python train.py --routed_scale=16.6 --head_dim=32 --norm="rmsnorm" --attn_scale=0.177 --steps=10145 --dataset="wikipedia_en"
Below are experts of layer 6 (counted from 0) of a mixture-of-experts language model. Rows are named router (the router's row for the expert), gate (a neuron's input weights, with its number), up (a neuron's input weights, with its number), down (a neuron's output weights, with its number) and show model dimensions 0-191. Each number is 128 + 32 x the weight over its row's rms, rounded and kept within 0 to 255. Numbers have three digits each.
Before each expert's rows: a language model's description of what the expert responds to; "raises" lists some tokens whose logits its average output raises strongly, later layers aside. This comes from a sample of Wikipedia text that the model never trained on.

# expert 38
What it handles: Particles and first words in Spanish/French place and personal names, like de, La, Los, San, plus commas in numbers and Bengali bytes.
raises: "Gls", "Goals", "Medal"
router:130132127125151056078106120110099087174164136112134057173096119115106137108107096130076117092165137083098110095097146085095088176128184090171181107150151141178152149168102147085151106124137080133117071129091085173145106142086152147153116117138163153159092099133113133113166166106104142113111113125092149111135139163112146134105075067112131146070071163096158159091171093169158158126165163094117090163178127100082100105151179141111128160162114149198168100115108117112084188092097131192158170077153094134135104102130108095115132221172102072111130101168122097185100104084089122119
gate0:145099174070165146121210136099111104103146162144096100104155110101134083091150068134139167113113149116096132142161141120175157130113111149134149112086157190091131125148129117078141139143118161175144117185059146121127113171089083160167129151133099113130172102092081095048151202102123172060111120139140150105176140111187197180140133137092121134172085099136132136076098133114155102115094045100164182154161146094124137129136096159140205138099103097129125121167117171083108115109155135149150163122157146063155182103133111147110132115168059160093101118138127082157146146057129073129
up0:138151149147096057077167162135141120092132201103164137137122153122154143152140169147168119104132138123142174153167120136080111137148214083095090101133112144149139164150123154143061090090096130062103100126139131174122225130138154176125149137193128147166126153095150180142132100117117111213225087157128144112089150134091116149149106126106094151151134149125120181140148179084124148159120136156137065165160185095166082112070148161141157047099102120135091162118158085121132170150139108089138147152161117119092182117103148100140145167145181077153108112120099157125143138177188119117
down0:150109147119092148099119039137145114157090158127141119166103143123135147103105089172163154188116093095092065127128156098134117113130111145165142139106145111116142107116121172147134169096088148151097083140161117085207140144131106088089141096139170143131138113128168197068170137105112115160142125114067143141108181189133093122092133064104069158148183129148113124062137086108105143137096120143125176141100111131136144142123173141149096110168137091080150100152153159078092073086135145131168104156106092172119080110169160138080181109159107128132123139128044167077055098101024086093
gate1:086093115188113102095135120158177104132142153164100139160155039157151148102142176179195122093107134118109180155211138087096106172118119115118165170114161169129059147094059135086126112120124099076104111079190099133101125142109176146175173159135126152162134097149125099202141107089085122140146074118159153113116134154167162106117168098127107103087099098121125136089168097117111145114097154188146142110130095085147154142088160169143105111154169121132120109117134109104168210142098121197101135119140166134152116106100110166125094168072148108178142092161116194134178086118114195151
up1:146102094129188055111114189140156162085110112097069127185104151056102140148140140111074139135136172096126134171051130148079046177126145158125082091179134160101127102184096158143166047134143154209145146118147158130091130113111153172129095100189171143145114144104145152149135077138087112112158107126144189119090130101114142074144123173181089075156041098133113101116127128118156132145111126102160141160127151170125109168137109114137144169087125065091097128091111163155094155119115141125090128085135138145153158122072126144112142124162103085104105142096138160136089144155219127119
down1:113116119130151196148092123144122076123173155081093140140138142142102105180101081125070151141062098145126113143148155113119125080081152179117105103072160080099136097175140130107138084152105095157089113161063062146098180169146190115108133135079120109123127054110112159157142157110117147138095125104156095167115099154120138112145079147212118183086157097107119108147125159101083150122122082111206151155206121122102135169184132124090097153147130108156143156148232169117109100119142131104209120108092098100128127144122129196118078108112161132106122153138125128160131122196127113071
gate2:118147128125146121126116123127088133088093224137133166132131148143067152115152114141138141138133118156151129108104101043124133107106105134128148047132181144121167160153162142083121182103118117123113104081142135150137150090076107117117167159041160103132104120120108114176145106129136152164084117129141123171165119166137035065111097092129130123107096151147149095098162175092155205164146149039180089124117171127106119110153147127154192118131177132178159094174118088128095193094116174086131178159134118138126156139080138179171108177174122121068085129083151082126129096149173170135
up2:073115153160216198151158127166186101158159106143160075133080160103095109120133117134141122099117140099121132128149143183171109134119071125178120146094145100157125128135153146109132151111118097168085137121146072091132124127105142120168100186102131064103146047143098118131122175136088118139085159122136184141156118116178122173131165059094124148133126110187125106125104086121132150108158152079064164134097117101098159033146160082117146188132126137104166146161168164108130081076153094124174135070124141105130162111151163097131171120118171124187103118096125162227167134103173082137
down2:091082157131158102136164175161101126193117133056095159163147103163183138126151171182166141107090112128065079171125127120150166097191172153123172093171070111106115176130125142184155146145170151070141099130116113197095096107133169063111141124143120114126115115170121123130151154054104119104079116182139142117139138142140110073143131136172128211135177124174113133113117166109093106134093127163117134171087159079099108173116144081116045096160210137133144147143119169155139180129108109092148120114146137087112086093124175126106129181135132121062133110098073128104144114117129186150
gate3:092121146143147093112172123120121121137111096157128103089086057112088178163139145121123190120180124099164064084134178116120123131170098167130119134113078093171178104125118101186089151123152076121172078164099175109142091109140139124127137189148126116128174102128118145087154130080092140128111186139118110155069141092102161082127057125169100128115087077144100165141140119115136134153158140126145126131199114156155145129147082154162118106127124093140092177176075127097105143132123098161093125108106146134108044199083166129089113152182125060159168164177181179187074094118107181104
up3:099120100122138068100162113147183141151085095088059150061092152125136119122177134169068135151141174141114046123129112182161151166129064148115129169082108170102071118150110142126129139097125118137119088137094108158058149058060152162089137135142154167137155149071100123121113156161081067147049132149166143086094137145119144112141156163134109081114114133129177058148179175134133201192144126113128087150119179184086124112132092138153119123165065143194124177159138107079106122105090095136137141114129134130154101132133144143174100171096094140186089142124135135125146097121141098135
down3:130099150084163133126159119159149126128160093149049168143078134168139146090097140129140141112138120162164151091075116097119098112097117128111108098126089143078115113118153116143178097087165134147102102111130063071136133103102169152085109129119107083120116094099107099078127113127141197142094180157177130096178173105145128129112164122201195117121097115193087078149132159178168144091088049119199060139130110117116125065138189134154226106121120121139160124124105154126059132149157159088097093127118131130089193087129179165123176158144131131138114069165152149144172110135103139159
gate4:099076123146110060156122158126104093185158105150115149182102151165135117217146194171154166145141131149134113119110103082124112167189108130135147155145149130123145120157212115083144120172176151127174115144130114173111161129119141175111120105112178249160145167097151100155106201093160119164114125084121158188106138134093089172150105126186176155159129147128070147127193107178151140060103146093094089122134164106109127148109108089089132102154123094139124193152084110163091136170114123105181114156116120155107140127081133140175102154106143134172136149134062105100120100128159148154
up4:162138155078104121125167114182097118162115166112088147169147137117171139205124104089142132129041115162091137111114175111144096129146150156122129116196115145108097165150163160180175075082184127153119144108136108162087141172137172181146103108040144171108157130167098112137099145115145162170129108062141123099126064173114033134177115150147165137102114207167088113046135055160129096140128092151096100110094117152153121171108155138116090118103117090152114138133191175097127137130145125154143088115130120115114141155139087163119138156101096155175140185109143120077109152187151106134
down4:120149147158181115116121087110149151157165147142145107091123133109104117123143121102140159146096110118118127150113088195138129207158147176213126177119135092131123115105121048126121063253089189160171133163147086189041111137139119139156172116149175110132152129163143079155139160198096155126157101085121129136097207091101137147108034090140152118099097123134107124123092193103119133137122190114078129158147170094089078168144134129133063130134102113145132123171134078141102121143138122110136120113177126133168133114115174159159095126079145108093102133117147129079108104110116109141
gate5:066059102131208162097112079151072101219122107161098164155121131116072160150059171120110098101164165179137127034090170056134111140146112095103193186118104117196100101132164129134138141126151153116101117113149142156157174100144167108112090118073114092109123202164135132140171131141123126115134114119119139184083105125097123102136125119157148145145144113148159118095161124110128169095149110112089107081157113107150112105109108177064109179103167116148081157126122123146138159188068112123097182101141137119075128177090073136142136141126123102135091110170065176156142136094148115119
up5:086140091098076153133153097168115126172117117098166054069075115126140155105163133153082135122122139191129128091118153137146175111130170161125100118130131114068109137192133077096133120098120105100149163100133159113138100156179095186186082161144121077146149068134112147175098164141245105168130140072112109125186059171121128084132087111078166124104150131177165104084128126095040125139118108087137097119153094146168100090123108139160088075123149117096143117154182095116140155113144133183113110122128143123127188151099125123155124145162109054112044152102131130131116085127138117146
down5:083121199101084113116142140071144155184113137069149123083135104182141115111166189096119107137135106129125136130182163122149133126134134077086111134137104134180156123108152128092070176156146119140162151117200144124111135204145070147135126142165137122098083136086127112108127110091148118110157159109146173068098208104160141102184146114118069167167079086137105095159182177109127137085139104109122127076114130110144084143073152098179105169113161138065195100130116117207168135163152131142202155143109105147116171145097162154119133085168088111101101176109142103189119101069130113125
gate6:137127143131127163159108084155121092149210160117096133142122143115166141138086133153101124087121154119153156138124155050151109198185126189160111110161150126113148092114166106162123079127084116069064166164127125141111124218104146128130111112116122118142117084101087131104161101192157088096144161176173146106117135151165141144111043140135175080101157145074136180125165121166122153145104123068138126111126149156120170146107200106182166112077146090114108133201106124082105142126125144194161093147165115167125134122084123116083137170101130119123153099107066131147032108141085136073
up6:116126133081132149155117094211147143105152149126110119116154115127088181107120100129110140089158139160102150095170176138093086139151203189081101149145146110128090094131165127133202114122105139149139142135091113164134130118097146150101114068148138144144061103106091155109086173138155092113123133183116091162166094084131130139156148126101168156164142135159109127102118062108054115186101153177077052148149135123027089128143106191117130165142165083114172105111082162067092114114114134086148176106159114103085164129111108203123163136104103137122111117212131117119096171123183166132
down6:101126120088161084119077146107100142181133123151101132113101136144117107176105094086118123069151087081199122130153122125205130217122119140118100106053120136136156149091086125119101146145080133138141111112127112153161132147101109152109184186112047180166143171118128179150133112131137110150139143060115146082118163181171072179079092087163062127117128183108157121120162106119204154070172161111086064114092079121131097120156127060115191183154111124131100087139166112135138140144135129124158121122121116089118133133130068114150146131170176086085109176101111107143100128069140122122
gate7:115149177125137072120163198077127126156104113191192120142115131118092150099164084127137125131208097120072141190084104151120135147090112093131219175143129157122104121129171116082122121138167141149147068113163141129133117134095198112166174124170189160109115188062135114115176200122130160127090179093138178109135117119137119146161118140082086092135147121112084154120135114128105132085067158095103129130071174126134087141157114133162116162105067169142160105117121098192152147120094126115136160094093143158077066180145131113150127092128139167180128048123114096099136110173132124090
up7:098046146153102142134110156118127142114122148161144167086128136197122153077131103090139124122079080057086170041128185151134161155112103143110108129151117098156132117143104198072179125103128127157088156143103113131134109129115092089144135131111096132154152148145097177168150134108116145133138112175043162129139097159148114170140096122119084098137127090103124104124128087138086169149129156164143104178110129130169106111137081146135131112058216186129152121092167070065105109104125115114065134161156195124145075104160170126128183224131101127141123159162150126119135191091160078147
down7:112135139126132126153124107061115149120137108137126166028111135132136110091095111086113134095074110177195125114154119094115210102145126099111152098120126184209137132106110085095121152123040099105128185162102135135149070141156126026174120139103169079053093101142118176117117126140138163191097080123074106187107100116110126118110099131179094101130096094118186133133118127103144122094122126143164142133123127105143144073149122122135170121102163104090095105095081087131132185184130167121130137091122109102087104182215190125114092136134094167121148130107129119078136128098130167107
gate8:104122092136160119130131160152112131101151144186117153172149138083023137116143117132116117100105142181112139144077088077094165123135101124114136101009144077104154084103094181151037117157130121111095136150119113139139185150135126106103075157169095152177134129105134067126147109118170091133136103104163096154119127098163145105160097147074150129174144172144181085094118132150173135137212144056127137141117114135183124127119142114136101145183176145131128115146142073140067170125101139153191174086159134100189125085145132138127109117203113086157108159126113142186144168146153128165
up8:153075110137096103145129111137183118173108129128080127114135213140147164132153114123159126112157124113109161084135138083126126135098064136123134086143152180123115108113104117136136192150070091166166154154153094080133109113113046068107110116155135135108138104137183134118072112116177150177114088145093119110149197107081127074164104069081196151106140165110161087153089221110139068069147169095102185174093091158148175113110122124134095120187132122104175097145122135136157084104091121110121137143174141167168084117136168128148125105098078068164091137115109127163126099104173167167
down8:159143112084157095122117126139099111200080164104119099131157135088094132172152157100120157112109147117177094167162117113125180102194205113097143157161135121169112115120097128146072108151111173084145125149041042105160142088128148101099103101134171105184105155113149140134145153107138084084124132106083088119144067091103146150151135122123156193108114079131104134095073124122188166091137187172122114164098103142055113141111183102141150130105121165135127108063124175099160080143132140153161094106151111113126108031080134145118180141172136172128126147202160092112157144151090127107
gate9:096134153134111117116159171134145101169138153147140136124058116097103121179157106084088160139150167147123084118147184127081153172172134111129075098138114149090138115107071112121128140115123223169131122115141179123156105174136140107095185174111139190121083049160216147075084123163144114079066089115105173174132136135117144151163146120086109128077076142065131130135121128159125078087127114111150090159131135180101117155106106103192132124119170128159154143187128127149083156058077163088062143104140142111135082126139154138144111162140103145133129118096147137147142194121042179121
up9:164140119148135063107123114121119156071124165107171099102125168087112086145100146199114120097138154107092140157104092096154139100146111108190111142121138095039149076123225139113074142132137162150152149101137109126123139119146147147105108079081119151144125125151147155172105148126107151142123082062081119088110130098127081132135167142117118085037099158114161126111094155174132117185120154140172098114088178108115125132161146074136155121122059106122087127082091109089147155176069102164097129077142182083123064096122116122164131014173159133156138141156118116089105144125158073109
down9:132143121122112112136123136124134106106142144116152094107092160169177072192148214071166155155135150080110133141139174135113143060088116157121044128137145107102157109158114151124082145098131175125130154114132138121161106169110093122094135128080112150071097097116111131128127119094180138123105114067142149116161127170112146159146150184104100080152175110109172081162116165165160150122178092131101114112121095175108191180137116154169157140121124083078201117153140146149108154125107193089118120115108173235156151146175141156137140132101094164176116134083171155087105048062134168167
gate10:180101133127145140145162161157154075099164097157117063180062078128131133179079157140098133191116101105134149054103127130172129091133126136085131078143162197105176151145173127129089112142145164125074118111141101072133119173119116187142125111141158138114157135148114131126169137063103146095067112168134139108151097112061117145098154128171136134124093105099141105185125132093148084112070106157122164215141105165094144109145155160148121129110111117166103092133046122146154095126141076090186129140100077118102100028118123109096106106065090134090123114141144189128165117179103147116
up10:144130120084130192121123075153136115050129198102097116095217133155102140154138128152087103151162115125145139144136107110098113138124152096185189145130144099092128136116072153161118146141140144181127087165115140134089120116098136135170082107110111155141123127179155125156065146072067112180139132088110151075129142134085137122100135078180174177130081105131125123119149115075123078123153105136121111100122196105118129069141109154133050118140099119108114144124157114136144151131133038141089087167134098077170066165127106136121170185216161181110117173188155085132109118165181108150
down10:110129172108144158094131140116154099091146197100157152127115196202134097141193163120156068155099099150181105127104206099141104179085122142162070128133133077129164107176159143154144142151111125122141166145121159066097069089082114127140159081109159162109113146119142191182145174136128131144158128108164089062176163107108145131132149117155158133148183094101111115178094127152110161172165095154121160154142174125096175094079094145114142184123186100126124097132136098166141109015145142113194123126112116111095150144096096084165081162125115113092118166134093106110081094139115156115
gate11:143118139134117123081112156105128155140161073106157154177120153129143130179104186130194163153165113104112131084141132053188179145147121106103109084130119164050131113151085128100068116160158171129086098109085106112084108173128135152144130116101135154134193130149099104152116100141104119103104131084112162156144140133132153065144160130154102165092171158130092144119132169149182149092085047192123131127138102114152088082143134186178134153185113070127042140111074121138133138170140139177131114103129134124104204166089157122124121159124181106075117156194089105109098188104071127169
up11:129148093133098100149088131155135131106180216130122085100114144097121120144162122185145123063088106159111117101098099111073148120117128084146128180122172124137138147154166114120140100146136171148125155142125091081073169129154074142134078084117143166137128112151099149179119086170104136084116099107136137090128139142157090146099081117098108179102178120103120081080124119101118129139131099144094160180167145197133127175065099078158111121107195087146111177138213139126086153055098154102143089058120141120111166107172097152113097075080069052099061144111121132126125141117190139094
down11:136187171135108123160169133120178153116161096087144118158139115138108147174117181096134082079130141129083096089164167136092099159181091127116117113179161107123147165081168084110076163150148105127099102087160084144096094130133125086185121089098185151144145197138067129147157047128136118115107155168102178196119107097111153159110117168102118101063114126128174088052177105136176125137110132093153137153141142122120077126111129132147130128142104150148120103134109101091064094108060076131121135160078170134178174172082151111165094096051173110124146174138138114177088121176141136110
gate12:144125116101145132186084118154068108149122081183159153112137136143153122184100076088126083125201120144143129092156137102129130151095148061136172082124100164200155172144156108130121114139107142113114145098142165155098154159085190131084108093084196122122146144151108161118141091123139146147116125133102141082095075159147104090148150091130163165126092092132190160125128133134164134055211161156199080096144144134130168078122139104169146134083121134133111146101142138067099129118145077217132103154118191131043100113133154121191098170084149107112121142083174139104134171156131166144
up12:161078154143132172118083120114141073130114153155058156131131169158101099106153124166154161099162070142121112176097171105131138125179119111096057097118104108085200119176092153179095098098116149120144112085120158136128152128118096120100173136181124081101128089143139087143181159129088172126184114116106125148096150147142120166071135124192169092111109106143074094102137104136182152108119169083164098107182113060119098139142059094136152088132100116152096135115167111231153110120128141124125147093129229118111125144123183180127138102182145087136075079155105145120166138099090147108
down12:134116091125138099157127075055083129136076082100099130090161114114075105147160106087148104175079123161087131156122106125143080087082130124150126158160123138158115086101202112119096198087136101147137117108127168144125077071115158128190138148095137149124098171164141124153079122087159089103105129125073108128202117102119164091113157219103110164164130082082105158148138128132152169131140116132180127188114091135176158130086137135097141129096135091131072149088113056141108113176143079116127077131076134043132080158136071128096160140138112162138116135095105132133106155107208107088
gate13:133117118138131170054174150082142115185157149121133101169132162088174167095114110102151156179121157149148084147037155120163153141184115108166159056193099130174160084082126077123090104130146122123112183104105164079140062150046158157070097140146105140144104162180149155131191160117059115113081196063100125143142127149149114087165128117155160159125164122121119139110133161124096095147093114100135152140122091106129119101157104131105133191127110155128098094109141127172141166087142156124149133099082150159081080071122136087143121146155106213134098107102120119117190146109147123150
up13:123166128149109110065130077104097106132121159100113111159142169169169092108096105153091137108163080158111118100124064115174093161108122075153185160100148090157108153106138094167099069125118123119166162107133100151142124159150152127124101129130072032091147090104110093139111112106146101160118191102119146128129087120131140157111122156135142138051127069113119120082111071116132132151096171139157138065171161053153123106099185176145129055119179081153144106144159089131094089179126154118028161138145156134085119121135158082150174133072163133098170118148123113139112157130139135222
down13:103067115086091183101132143097176128082085155106144166136101127145126151120160167161110175161160128169160157137117199122125115092126121080154109112101135171065101145152075128111130152144150100151151162115063105141109110168152081112134132096120102140167144099194224186152154146103133147139114141118114088093146130106090165167118146098105151075174128138100171047147115135118119137069131145158190100110123115123131111097139134089152096162097150127142132096174056140146147142106146104153126147095136131125089138122143157147069057120140114136055162131085037074091129070194142110185
gate14:102124125169113134052068161145130120160106115129182094113115192131106104115147123121088139167179084122146192194114119150156218208104147104159097139144173109179121071096109180136129119108029146120077135117128131157133089115113162138096146105186164147073181115173192130148159163140124128131097109175115147147172104125147106138118126127132096118113118157156154102143103085172142122105196107091127170105164147125093097115116174086134092133094148104122206158141080142137113175135065093117110135114146109163122062093119158100126123121125118139106121171173183071179154160110127090113
up14:107136180146150152095130127126123116114089106164073126150155181134161165091167103173109158128083210121159180139107113056084106181144054107110085116071188079096182109161137098148166115160071135148072127126120111125092135183085105133085101125124129157091131136153129093087097116106123179124106092086124055104144098138136167127154110143129189105144083165130147150162146156156170062120140145069123125015103160156182148138149127167098073154143137110124170154113171111143168138100141147095141135108109119086085149104154118146161101145149139150135131145105123149110109114147159090038
down14:118058079099065123132142169127115140115173146139128109125185164161145057106140148118165152155160149131112113059087171076138193093156168152153174066124102164131095172056168118161116112072098122154093101133124149128097108123131138201153156081146120167122115151145078171092118133099143142107179136185136079186144159107155094183106164124123144094151114145097186130141119125148100200113135176122153198178123130115130209138173196133163130164129102086153153104159146149133126093088171141138141125141052163155157121115144127145117135113143156168170131119129125209126133099147120099147
gate15:110139150138134106139061148161142031130111195162057135136084156053130142092105115106154089113169122179140137109098143184113128145123134087140158142111127164092119054069083148097178117127119179082096094145111112115078150136138157117135156130115135169124168143117117152111121125144123181108158087135113115123098161123162154111146074122125155101032133102151164076123084087152114128078122143098153163101124093108063092112207109148172106119081127122172123122097127161079170088081119185172132101117125071117072076175123141093119148142109129128137143086164199170165148121091140092127
up15:114114161150151104150148115133120115169159163195152114108072094100131096110122118098144163156064164115135099146114107131132129124158116153119187122154123157134116175151160156100138145116090193152129093113121175200122058116080109131153109167123110089162136127185142129192181114129098152196141144099083128128181139124178116113142146100098140148095164158113186157084045127180136079137179160121151083075136076150152102125138155144135098154131130107179114150219069131090161129139149161167148083103155142145091154078091173124141094101159176159050117111149121070168127145138082184103
down15:124118125158071165130121158109145089148091087112114166142148131105174129154133134153080068121118187138074117099153163144123129118096166132103181093100091135058171132126142120154101106158173126141098191142106150131107125125096078169152138155178172123115129063114066083058109172144072142147111076138129129054145085176066200137128110077094152153134074162204132110157152096162098113189107090120100112082147171084102137180161128143117112104143161113156194144142117125178104173093145121125152151174121099105104189180143153093158118138103121107119162125108160187147165101094134123155
gate16:108054124106128099139136076188170171139083148124137052130145118156117106138079089137055171109137093184169121105061171132094124129170127128178132149117104104101132158142116092186117193177080147135145135105098172133117092162061109138097120090109125147149097133227102119097156115132091141105187137158125077172131157098138140114148119126131124129138164100118113105100111103167149067077109154135109176148104166117074150154128125203121146154186104173145140062146152095157147172174100108176120126060108136094136140078147129080079137094158131174126160103134122160093088104114131112076
up16:152155147106089144141208055034112135083152131200144154119139146099151074099051166099147099158092159162152129078157133125193150108163110133125095087123102128156148129122108112095143091067128117138105135132114138137152098116118200152172129126155134158130156132111128138170132059131146063132161128138059087136163141180132131159106112133097127140167165077099197111109122143089133195136157105147080144197118125131137101159110095097131128116121149077108120128127091121144126142051105146154147159180122165128123106153110109160212092074133095114114131153163154181181131129129198085168
down16:143148156127101173139128145161156140117137150125112141137136161126186117126143121078106089131161015110162120155136112076110126120171132136130182132065079164142162143123114130075115163091186118131058122107165164099077150125140140126204140141127152131107142138140133146127123132150143151141099078080101121155213184156151129130093134156150124121084154131156169198123130158129164069093109159060158102096169024144109113121123127149104146183090122086118139126094129155168136069048128126109139106114147093117144127200106118167110101118166073162134118176108127123139136201091166136061
gate17:145112133186156128136169171153108172087123150157202107080155141143088126084106097140147175114151108137173198158139116069040144173132120159110243166158143195130123158137125122133127143086146090144170145106132052157118120114112076204144126132134135164124164169150127101115158158170129168163131106111116144159136059129100164117140141147116124164096122081133140116133086148113188139148128147175158139153107251196132134167106071087117131086112114113148134090147138137102118134134141120091123138125119111122165105061085135115089148174110123086085140113144121112172072123142130118164
up17:164105146094143106124064115183077149100124064178113160096171122101232172179173149161163158136123153146020107059125102135113122073114104118135116128104136107135137118093108126136109128131094153116108119108122106102129154123151125088119090116126128157087143140118068199127132114117142141114128136153099111103162177088131144118113073156069140125160130158149046172145172139118154129166134081087149128160051088082134107164124202144159115162154195082205119188154094128132117098122119147173143123133109141167105118087135139114119123126177159123117083149094077113083085154103150085101
down17:096166148115100076152088093115200145187134171109122161133105177119102179183067172102115110143104107140156171149123153112091100074166119140153037120134111110144141116139103171124129098100102113081113174124127111157098156087118118091135089119066109121117094115135101158085104086083064150162181116109171146104107150182151161127163078190150082164116194149115088090134184127175072101147184066091150135151146135134112142094143176077145128147205210155113119100120112127068106096075119145128137121140104102172149107095142091098137107147110082143100128106109091167157137107133107152128
gate18:107117098179145090091100154049162131145101103103141136078098146106122100120137098150136112135182133050129117186112146164109085134141121135116092123153124131142079169129132158085060108151096127120117084143132071103137115138108133150131161167123131181134077095137147093145174159140101078121133122123198117119069108113146089207169119103131112101140073087050115178105161149139091140109123133119168080184089140161141078133152103129127122134098122079143162101152124054200117171191160135134105160130144117110135150140139101099098176208195166133193167119136050127087118142177128118156
up18:099123178130068166130141091171161135132153134125153114117151137193134141136128161108102130164073137212115108073134121129125158152111096125154103133165122137144165169111177079150165142124140081118098122111062185107127117107185115127137144142197137103107173136105133134112169148082116150121121150179166154176091119093141070153132063074164140165121090113129093140130144101160053199104158083136120116060196096149129165163145099123108134139106134067105087111147159141167103185107094141139136144160180143158135176094208130075164057098135123077082135138156161128138192084145156119123
down18:117162101084079075170162094154169164117120104064124143114115121112123096124148063129133152172144166099158107147108173126103173124163140073138135127109121130116134067134151113098162121059114171112087093115101154142117154125159110107104128088138162119129139140121137145088163099123096132084089155183126082127150145108111105129081133059123154144124117241152106108125101086144089131101187137093106164122137137070070103162140092126117117101098100063061170154104154161107154128127130115110164122171128156180147150124146098130092121138180047204133162040170087112158063148132057139132
gate19:140089146159117147116100085076147101145173153142086126147106176103067128087186170142073170168121085138141104149133132095159096199079193128153110126099170114092170119204150151127126121127068169130160093137145105082159152119131110103100128171119076162134103084139162106116138137095058080106151097138127142108105115144099116119178070046097169132096108090148093155109096186087107118132147109106073090144150105024150116084135097147134195143138143118091075093135079140106161074142162154070125147115118123127068121096152151164175111129114186097135142132132109130136079114140133128160
up19:138154123177059130100193141140103146171104206117165092124130117166067094137102083132134171149143114155127136112145077118143102120163140104129152202136071076154099121081120151087107172138121094109115192150101134159111114171128136110068086108097130089134114117154101151158064117126132127127224125153177101134116193159104146162150182132161107115160181108155156084177150093097128175208095140093154104141150094137097123124128150136161125097147166213122155105091105105089112162129139134125158119142078097136221134174166143136177099110131114120123121112156184143126143167084150144187
down19:111138119148108130167153142094139140132090058076143082144090125134126126178181112125089123148146164147069116115113047148200154114094120061067181120155129161114101135149140147118077177144155100124151065134131114112113120170186143150142119084172152155108172141134139095059127141156132113125105077175107141138054151139108145177113187097118140089110114167155064146123113092145132112148137128087117134056083080166122114146127116136122129089136154080147114096103150123166125144123088178187142197165124055096199094119119151103168195107098116096119165147182161149138146193107141091134
gate20:175102104142123095128107142177157120129163122125129157137067116148176073143120129122087155118093189171084110118122043115167128135145119096109184094124104150129110118145155108119117162111198053119069151090194105200129130087129139076116059093085094153189155078104107137100125116201097152104157093103121090102175096150112122153133099117140127127116172153140135125129088138120185118152105056128147080127087136121164136095044099093126121183141125203136131176173089152140126171157102131117102208131152076087115119109153085135116143104132084141076106124140179142108159099108104117137
up20:186101193095159144105119103125146110107112122172129079166160170163144066147096173049119153098174120187105151124157115154097111161148129147084147066165114100119103109117075139147147135127141112098136125166123165148138135177151141176095131124112120155122124102132155048148114148123097145083166178124171197168110138068180109170143156168121091106131124119123134100153099103121106073055128134065156153122143084073082142106168126094179185108133080130111104131116178156140128110119171127135114157178000118138132073141086170122096146134122159125072153087132141133138105108181131141095
down20:140086149118081166084122117155109159146103130148173129153104110126054171117115118176063150098119111132120134141128137131102204132105135137159151144148098157063170121061095094196157132051119079121087164098127169059155129116174165095147147140137150112152119075078132106110124116126148172180115087090140157075160123106181164172155147158125118133102101175179111109050159094131111179107118106142072169126142130102124142160054155122097137108102131163129205105128146080119116120179127130100109092143149067122119089136132056115122137147110096104160103079069063159162103118135126127176
gate21:159128108143154134098107120132123066138116111123138168227136110108103142117123127090119126142155095082195123119119112140114079103161122184127103126112198085153137134075144082156173129138101092064100147109116174127165119153080112130102085134243084095112115148147157126152205129170117119096096116139097076124171206123096126165148117117120128136095108106133173048113158138134127119086164131131167134104165155165145105083154139121138189088123058034144119135141186121084110139102113130148147159169113143129105074127153101087171081167150086094144118158155121145155078138100114161174
up21:121150127108143099048167105103120163107106171134126091169177154071119125157119088105138159142088096085148127124093123152095116135155189135158220184073112084139103063102111090145123147047141117096110101107090089066120165112138114158160121094144106108118135128159139084116137090134090096163104128063154143103189132138164116141130136087156100088066172096170134135115135128058179084066064126157123097062114172105174181125163119157095140111149129118149152146107105104086141115145078137150121131150126104079122182188183147094179184139124093124132095184100100155114128141127122118114
down21:160127161103115189165139108072160104160166171114124139106138094156134120142137166232160075192138109079098135085130186093104140136111086165183126099109160122133130113172122095133125173142108138174113179161118054148131080117094159136106105084148141140155141122153138116148108090145133062094126087125106090161109159123089139151062142153138125113099084171148183045177125172125111184116141151124093121107172195124126097117140130162178153112188123101132092104191156166155143109117138142145151137144109190112089135187144164108151105200093087154092167154097114107075117119187141111131
gate22:088119090102154140132164090129110135149187134177176174129144122084124121131142135090097155100178141174072094138189129172095133153149067088087192112147134098094119171114132163158159174157169149121113122104124160132132132070106114103116069114161136131130093171123079151116121120106217082118113153148188179180118110122139172138123104132149133124129077126136102198057122128091188135153183198104141111168148103113092135158119112086152132163075120133076155138147092099106129176067160072119092110124155097098089139130107140114173164166069113093142185157111172186162125075150142108105
up22:154104114169117165103135139135126070130109188175132142119132141163118139110143120126117101099155165105155163124169195140086113113092094152132098134134130086127087092118164096209141196132133150186124117150098090083094185173087128160160124150176130079073115119182104120151139128104120155082165120147152131168080144111150141130190140059097035138125189113225101163073155099154132100118101137129089143181137172093132134106148159113095181151175119114137083112122153140104172109097091150168151110146077158081126115074155124119119085181118120160104189098167091132157136090137142179151
down22:080185098115157157093154166163166125084137104045152116152121122126126136047151135108128158123176071109063114166084152160075135122147121121123168117157136142166133091113060117180122085130119092055116064157154148128146100135094091114138129118119150143127107162159130095172153165148074132142086087040097125118188112132129143136128152097102122150091123067157179150154195168145109132114105125122129165170138084111132163144099095112134073125127144094139141085178106095161098134117083084085134161162144152131150053137117123053087140146089112214135144176132085129085130103129131082106
gate23:049083112137151117116092151144126075174108106114099087076118132187153123154099188114066100047130133090127156114095120108141094098081123107184100146108112127103120188084149133124116163121136131072079150098087112168109112125103159121132166140111137117089113096144115113137132127082037098098166110149097137118120117070082132094089105091127134179087089124189095151112139112130122079173098126132155044112153125136142060068125103126097099159125137128194097146167133167112121130129149144189135167134127174149075090083058077110122134140134152094097156215115105153084171122099126122147
up23:099060025108127153118112129197178119131120135076098069103147095117059133077113097080077077148135134118102085136085118158146133146177121149141042173144118107116106149183128110139131128146142111098104104108177131168135153174097118120072104142117128122152122133139177102163098125128123108152164161120182142148122095108088119096116140116151059075106133124109172155145152089115139074095113108153182107113127112135073088138106139145083195175107144118119076173146126151091152144115115100118174173097155142112065137103116172155152156174167097203091114098148099143079138136137049088166
down23:151068122122199134170116130135097146088149132133107140159182145102150143092129166121104121106165082144127219135095163144117056114192070088171177145086132141134098119148126089078084167084114116124079103120111121163157151167108106079088125110144159165134076107185171153120101136147152102071141135076157169139107148128177112148102160100125129186151164092122088186182131182072133124109104160164120093155167182112166091051051123137115159167118066122196099131137109087116129155088139102067166142092123123139113131160127156097122125086173138130143123165147115126127081104135109111160